python train.py --n_experts=128 --d_expert=48 --moe_layers=[0, 1, 2, 3, 4, 5, 6, 7, 8, 9] --balance_loss=0.00511 --router_cosine_scale=20.0 --init_std_router=0.0106 --norm="layernorm" --batch_tokens=65536 --seq_len=512
Below are experts of layer 7 (counted from 0) of a mixture-of-experts language model. Rows are named router (the router's row for the expert) and show model dimensions 0-159. Each number is 500 + 50 x the weight over its row's rms, rounded and kept within 0 to 999. Numbers have three digits each.
After each expert's rows: a language model's description of what the expert responds to; "gets" lists some tokens that make up at least twice as much of what it gets as of all text. This comes from a sample of Wikipedia text that the model never trained on. Tokens count by the router's weight.

# expert 4
router:504436518457458540523489395503523448568554538543455405506527488572518478459520469567532522460559399532500527476513572481554546513474472498500493491494417513574459592478540491600530502498512521503528542516465519460510437496535496567503486556441433507498473474414405412471406579448472582508443516533539550503415492471503388532358566447520446506554551498506526497493521540546501402540523584513469547498488496539485459417542532519511476503478477531485478564538606482473475520416503476
It responds to: Th/end word pieces. Word-initial or inner fragments like th, Th, end, dep, ath, ond, as in 19th, thence, Merthyr, plus month-name and day pieces.
gets: "th", "end", "Th", "dep", "May", "ath"

# expert 11
router:430558486445540473552588477420602575539476432507483439506513460452491473504559485537603540510449561542465493559540398424415477467586588560472508517492524450484533542513458494546532547535495476532467514527483510492364447455542473528427570451426465567459530429551535530490478536539552474497410546502499477564570563479500503455471483464548507497425495421515469526540496470586546588639519460482565487558463539537490498526543508443472502587467476544552519502507490514559393455537473459
It responds to: Ordinals and determiner adjectives. Adjectives right after the, a or his, chiefly ordinals and quantifiers like first, second, same, each, final, often before round or season.
gets: "first ", "one ", "second ", "this ", "a ", "First "

# expert 32
router:468478464502494493517545576435461473511470468489381525471500439553353604502548575434481469487485500442498565518554501490491526523548508476524444535608511485431501454577442486520455432538486474458494429534473444519498520539467573496468527477479541498530489477527482546479534428451479524497420498514416410517516517579456452611504561505555466523593366469430478528491527487640519529478528529535504510522397461476476578542556447560541506517469507482540492416605490480448469518477597528
It responds to: Math and table symbols. Single letters or symbols with trailing space in LaTeX formulas and table cells, such as H, N, G, MF, FW.
gets: " ", ") ", "0 ", "R ", "1 ", "D "

# expert 36
router:549353454433466505419521503579466463476508632465475557488416368502558439477498438501529475465475505481467526449484476474488516549491441503417487635540490505520538517546474550538446472498545478633551501463425453447539598398532555472495583504528545565482506507551456504449602487506522440477424529505462475499566434523518542460473493552503454482451558490471580474465499515521424548524489507512456503448533463510428587491505562540524427498397592547564561505563503579530510482554449481
It responds to: Infobox field bullets. The "- " bullet starting each infobox field line, such as before Awards, Website, College, plus field colons and field names like Occupation.
gets: "- ", "\n\n", ": ", "(", "\n", "• "

# expert 42
router:487584520490421500355441518500488436525637453534551532530543535474540529557446514511574510604486564488494518488523504494553457559405433503463509414481484525523515521516504531392535466440485489527509506548533419453556525468538465495441343379448433461536483469471422410455491490496485408540523556435478552438440535452514526493518480484431538477438584587526546558590518557475491553551514617458560406486532519452567532531556513505485498448554409454465599532514483452516499464550624431
It responds to: Latin name endings. Endings of Latin scientific names and taxonomy terms, such as eleph-as, glycyphyl-los, Sphing-idae, Hir-und-inidae, in species descriptions.
gets: "as", "us", "is", "os", "e", "ia"

# expert 13
router:478498543511412510486422492567544523476574509454460441449485449540503435560445505583528539487632480533587442491463529490529423550484447497521632557533507457492470487545465490446502469510459445534514428509483365507538510489566478486428461452525505568495534497528560458406458515496560414549495496420475524541503538494410559490518384521435426618455550517513495524540510561401488524446507552505560420496460516547428479480479502502501478519504542590524489580426446457511453459546450427
It responds to: Digits in scores, years. Single digits and dashes inside number strings such as year ranges, tennis scores and decimals, as in 2011–2013, 6–2, 0.8.
gets: "3", "6", "4", "0", "1", "5"

# expert 49
router:541357572366577484426502511397542512507493514666515456527496465440381505440555475529511461603446510456466488580431408436472510494601539525493472599488444493532494448471434607588479480611567521507542547591431536482500511434486507495538525453448491477506522538493481400459421479555521470505449451463446498508444503543492557512398538483558499453487495466505470431484536429518545568500493458496574535534554515505478519566445449488407510528487458522507501457546537483480497539405580504
It responds to: Ordinal suffixes and place names. Ordinal endings and place-name parts in addresses, districts and titles, as in 4th Streets, 3rd district, 1st Baronet, Royal, Grand.
gets: "th ", "st ", "nd ", "rd ", "University ", "Royal "

# expert 51
router:453528406579514486515427453447491465566484490496424562595486453488487549516403550468485517496523605488431531435509531486471439525463445575511547449508484350495470495522396403572481517498455504471572526571418508433492578523505522529548500465490491516574451507485432589440536529580493519471519450550358427555476476565495485430473463514436441516572517501536437525396444473587490505539402492402546468367579444549479511489452434521568526537496505457592425521507566502540487518506575496
It responds to: Colons before numbers. Colons, degree and minute signs and other punctuation just before numbers in infoboxes and coordinates, such as Height:, Born:, 19°48′.
gets: ": ", "′", "°", "$", "+", "−"

# expert 15
router:479415549445451411500511522535522540508465528496516437431492491482551535460425496531564481479496432480482564530351471478479506488583508550487560433473440529485427424483480388470493473526524469498499520468467618495470503483544594471470474532450554585463561575487447536515560541541464561525470521495488365582495360537487460540490473547598479496578412497443531485440491522608442587465498472408518540503415548509407501513579449427539455515522508541533552543470486515548527550425522594
It responds to: Infobox field labels. Field labels and their first words in infobox lists and medal tables, such as Career, In office, Gold medal, Controlled by, born.
gets: "of ", "born ", "medal ", "In ", "(", "Gold "

# expert 26
router:573556412523484445466524444491545527480494534475542526479467506567556458563443570420479511422470466467480539509535473555430428448527486521537574467502546583530501515472478515450454500498513556616484538503504541497513480537495496509501514449598605522506485604428534428533491526450452515466518425470517432562442510652456503373524510550419480473484616505427591473476521480482481513408414527524506432505604467506454559485435514571543565482440507423461538484548495442544564446603505481
It responds to: Year-range dashes, temporal openers. En dashes between years (1999–2000, 2009–10), table separators, commas, and time words like In, until, During before dates.
gets: "–", ", ", "| ", "In ", "(", "and "

# expert 22
router:475518471522404494501431490481556443483515582513492491447441529581521514509541559424511450466560460463427505461494512439490411447565400426571502497514525489494485450500445475484511477556488532539482524495410576518525531546555465477469474450470460462459534532560548511448508503541466465501548525497443484552502471476486496435472468434406518536589435456552498504499487485461471520492509544501447506442690528371508510430395491476539476471425482609582618505573437480578521509508494521
It responds to: Year century prefixes. The first three digits of four-digit years, such as 201, 199, 197, after an opening parenthesis, a dash, in, or a comma in dates.
gets: "201", ".", "200", "202", "199", "198"

# expert 40
router:464482533543569519459522481530501548452574463460548490570550501551493538508468493460519534455511529438490461485478435383477412500545534470479465521478478348520478466523561501532480528514479435448511512480498572483431514561519466483486606594559521483455533529523601490563623605435512489534433504526558503545499472517496589448479486516574538453457536530552515543423490605484363453445479434491546538499473525456580507446477440517519537499506527455534521530593514446540523504518438531
It responds to: Infobox field labels. List dashes and table pipes opening infobox or table fields, and labels like Directed by, Preceded by, Location, Genus, Phylum, Year.
gets: "- ", "| ", "Preceded ", "Succeeded ", "Music ", "Original "

# expert 7
router:531475494490485541507548516575507414398471527539478489584490488518533453421464586438462525514606440512419493497382522505611426545551512478395468517543524447425452556452472580531523490530490538497375557492541447548534509509531546616521494464487634513478500482500526352465587449540403484536501516531434556487502444457510530381498426564494447525474438502441464485447490490507442513410411517452430542440476525487481549528393455494509439532499556498527503468539476475673477482496481508
It responds to: Sports tables and bios. Pipe separators in sports schedule and results tables, plus of and at in athlete bios, as in University of Texas, Hall of Fame.
gets: "of ", "| ", "at ", "\n\n", ": ", "in "

# expert 6
router:537524536426494386505449479503505390475554440447464613549496509519494550561482557483486484610498501548599512538507439565607558616473428500478524401425541455618555500563504589484476394514479499431552553516522481477605555519571415543425415497532484517457528441481446418484470536489518396474509493498527471570471523471491529582546474419428520529460481658515517484564483504523515558506503515495378468536488468494565422523489556511473579498454465449414534439408527433529499608504542488
It responds to: Name-ending syllables. Final vowel syllables closing foreign place or proper names, often Slavic or African, such as Poz-na-ń, Lok-va, Z-ulu, Kau-ka-una.
gets: "a", "o", "e", "us", "es", "i"

# expert 37
router:463492424551509529543487510536573408454464431507472512463512461584408604569496524491499492572456555467463516537450577523551439592573484482498387501460490443519437536471529507525513409519549495536397618551504420503545497495464502571480550518554562539457437581508455476490515479591564584426449563541493482504450532462514471454501564447465433469524458543560446512459406540439446474496521453521466560451593423531460484498475431503519437381441529560384536490556514438539462529567521501
It responds to: Year prefixes and coordinates. The first three digits of years after on, in or from, plus coordinate letters and semicolons in lists, as in 201|4, 189|2, °N.
gets: "201", "202", "200", "; ", "199", "198"

# expert 50
router:535456557430450565497503438469533493453494572568546543490473447528449508497484403568497453535528566501531521534469435507484438471542505436551486521633478526512378516606416510445453357523511473498531565586489549569549524485463584483523614511592526432512526473538491434534455439562464479454558508510504487410451475411520481507579375493559512506550546481492454616477562546423554466504508553540555512484513498405480554367476524575442371462501508428521443484450383547472459452555575534
It responds to: Citation punctuation and years. Periods, pp., ISBN, Volume, Press and year pieces like 187 or 199 in bibliographic references and citations.
gets: ". ", "). ", "200", "199", "198", ": "

# expert 1
router:508430529515517442595457441526510481374479560539548522522487460462525467474511509498536460606556511464513453467559563552481465469565476553548524574518573530508542482529456508477524545497542541487496540443484533483444575464525518507457513453509529494457468536455552504624437478510515502386533568514435483544451401495459563518505594450531514563593446452465496466411463548529552540395433505479477476508391510461505466593520481448455447439495436504584446528492476428525408506456553561
It responds to: Prepositions after institution names. Prepositions like for, of, in and to after an organization or title noun, as in Society for the, Institute for, member of.
gets: "for ", "of ", "in ", "to ", "on ", "and "

# expert 9
router:561447424456461461513462553477499501519460486536510455501537453555461465483508590417427486471464495495536446437529494526458539585625535491627555494477505490463443520536537537464527496515534488462503434625455470505538578441552497463507529475418517414506545512415548490422515509556496503544446488415448411628541473543509508444425519543504534468546404507525548514440363569449522538469442413560532417569484444376515496535571541472509475468486492598472559438556565395518510458459493594
It responds to: Sports names, subject pronouns. Sentence-initial He/She/They and word pieces of sports club or player names in match results and squad tables, such as Maccabi, Celta, ENG.
gets: "He ", "he ", "She ", "she ", "ia ", "—; "

# expert 48
router:534521494541484486478489524527549448553541558514474453492502478456519528435404499612483591564524502497504444497526502627472467407464501494416516520443498496509516516593520544471505457584505526530447541524435555473534562498536533452422398424431569442517539466482515486500519592490493384558503536456492493574497560454474557516454481430424475600527421453496536560551528489508432504518516578469453462551507453545482423538402521492512608540496422542415473580430621441575473496524520406
It responds to: Romance name syllables. Middle syllables of Spanish, French, Italian and other Romance-language names and words, such as Gil-let-te, Val-let-ta, Acapul-co, Lau-re-ano.
gets: "ar", "ro", "er", "ber", "ot", "at"

# expert 39
router:505478446404462426545579572525455471496472409582467427504533562468462514427512541477523456545578556461598488512493528405494486547637528437586504494554498470493533469609520537460540417618487500512527584522477545552610583437564580509480468556503474526362488493442507452489564533466505460538486565571469547548519451492518516515491528511455453470448529556562565421515561534603548421547537526563485417443521521501528476552496428521422566516491479486519582473492526478495471470480456601
It responds to: Articles in sports text. The articles a/an/the after prepositions in sports reports, plus competition name words like World, Scottish, Challenge.
gets: "a ", "the ", "c", "A ", "an ", "s "

# expert 55
router:402504566516424477537523468577495530526446515476511452551541468546442539397492494497555486557510543476418590475505442512436515504529416566520462576479517610530567459460502460445540563487434504466535531493536471527547512490496473493520537489552481527472599495425574522429518477546552488482452516474571524459481526490538455535465502478504476515443492440511526643500561493516563518478606554462460540560513572492448424521458381535462490509598497468468478617472422511564483510450468579
It responds to: Quantifiers and numerals. Quantifier and number words before nouns, as in one of the most, two organizations, several, many, these.
gets: "two ", "more ", "most ", "three ", "many ", "all "

# expert 52
router:426492511567479454469543448502481322523513498438447504497463481445490593566527480493503486542549526524600494480540549528531380520409484559467476623566452495513456452485595461414520374519452520631480457535486587520577453476485478488450432496535518589425497479477465483507400527528576510563604456500515501521568472413484450566433465422447387498571462495457506423477387472457519476526517487526459505473414467540472532531527534512525512477563470540483527507432557497502470589544488541
It responds to: Foreign-name fragments. Short pieces inside non-English names and hyphenated compounds, such as Al, De, Le, -, e in Mazar-e-Sharif, and Arabic script bytes.
gets: "Al", "-", "'", "al", "e", "y"

# expert 27
router:489480593513464501522526487622406484516476474480537457595481443448469511457494537462443507568517409458542524502422471520455455565582544576448467532512513498493489481534412497522509502494505589491474507542504574492491443462493487537543536517505509515486575466454438555550444507459533469600451505404460418470532491501468455490548439433434492520600477524402519474493581501509414533420524587496517436510417484532612615575580529514528470563485450548562489473529560479431514518438581524
It responds to: Table cell endings. Tokens that close a table cell just before a pipe, such as closing parentheses, numbers and header words like Votes, Candidate, Result.
gets: ") ", "|", " ", "1 ", "2 ", "% "

# expert 30
router:444535427489554431448531472487483547474462519496585493489496517551538442467513478513548459489478589386531452461496485467502432467499426455524455459451415644568505480516415443427454527477566520469617430502545543567535477454474546519580460426534476473500536513557424516410547528504461474586533514534521491498453481492545446474465529534478491432616540509476438498452435538498472553529454525551547494485424476526509607422480509531495520535560481460545500423587444480486548477593567526
It responds to: Taxonomy and function words. Biology infobox fields (Family, Genus, Authority, Synonyms), "(" before species authority years, plus common words like the, a, of.
gets: "(", ", ", "the ", "\n\n", "a ", "–"

# expert 5
router:463501427429573496507502438452516445559484601527429593499525540561463462487460516502453529447493502495529529498478446454454611493480517435447482428489478482499538548522482521572442524429416532424531467527505479433510447457450543497538458460545503457525466564477473533467535561525427423517518585525526520506521496577596570581513610521445428478455550470440542594490499503494539436632583517565486441503534434481491517542482543492497534482528526558485603525519539538473537535393505472
It responds to: Short mid-word fragments. Two- or three-letter word-internal pieces, often vowel plus g, inside words and foreign names, such as vill-ag-ers, chagrin, Kamogawa.
gets: "ag", "im", "ig", "og", "est", "g"

# expert 25
router:474453567441540487450541522548506463559524519514450551497472398562368438435495546526603507542508490464514537529466410450437590557485382509425575590491511529452481526612509515534470515527391471491419382474477440496511428514534517526479515493521533519469477531423590510434416447501522439446430512602523452501547523492513434524440554566512480581470469562463540559441542469495509576483508529474497512555515527435422577464580447502395427526593484493574533562532491440432421504538571572
It responds to: Numbers before units. Complete numbers in tables and measurements, often right before a unit or pipe, as in 768 m, 5 ft 11 in, 300.
gets: "0 ", "1 ", "2 ", "5 ", "3 ", "6 "

# expert 31
router:500489387519406525529473559528386479513494477495538439476529497526527560522493485412505574504470529509442463593587480430473486508519510477562399482503517438498448544608562543580455512399519530393446509401473477490429478547585583473534530386495466542411544547475495492489548437561548433531525519519480417623524487540452548602579484464515513441525421546449526386445534558565503540491478447409445482541425406471550529584464579476518550492456588523517440465555576507462541521478526532
It responds to: Auxiliaries and phrasal prepositions. The auxiliaries has, have and had, and prepositions in fixed phrases and sentence openers, as in put into effect, put on, In, There.
gets: "has ", "on ", "have ", "In ", "On ", "in "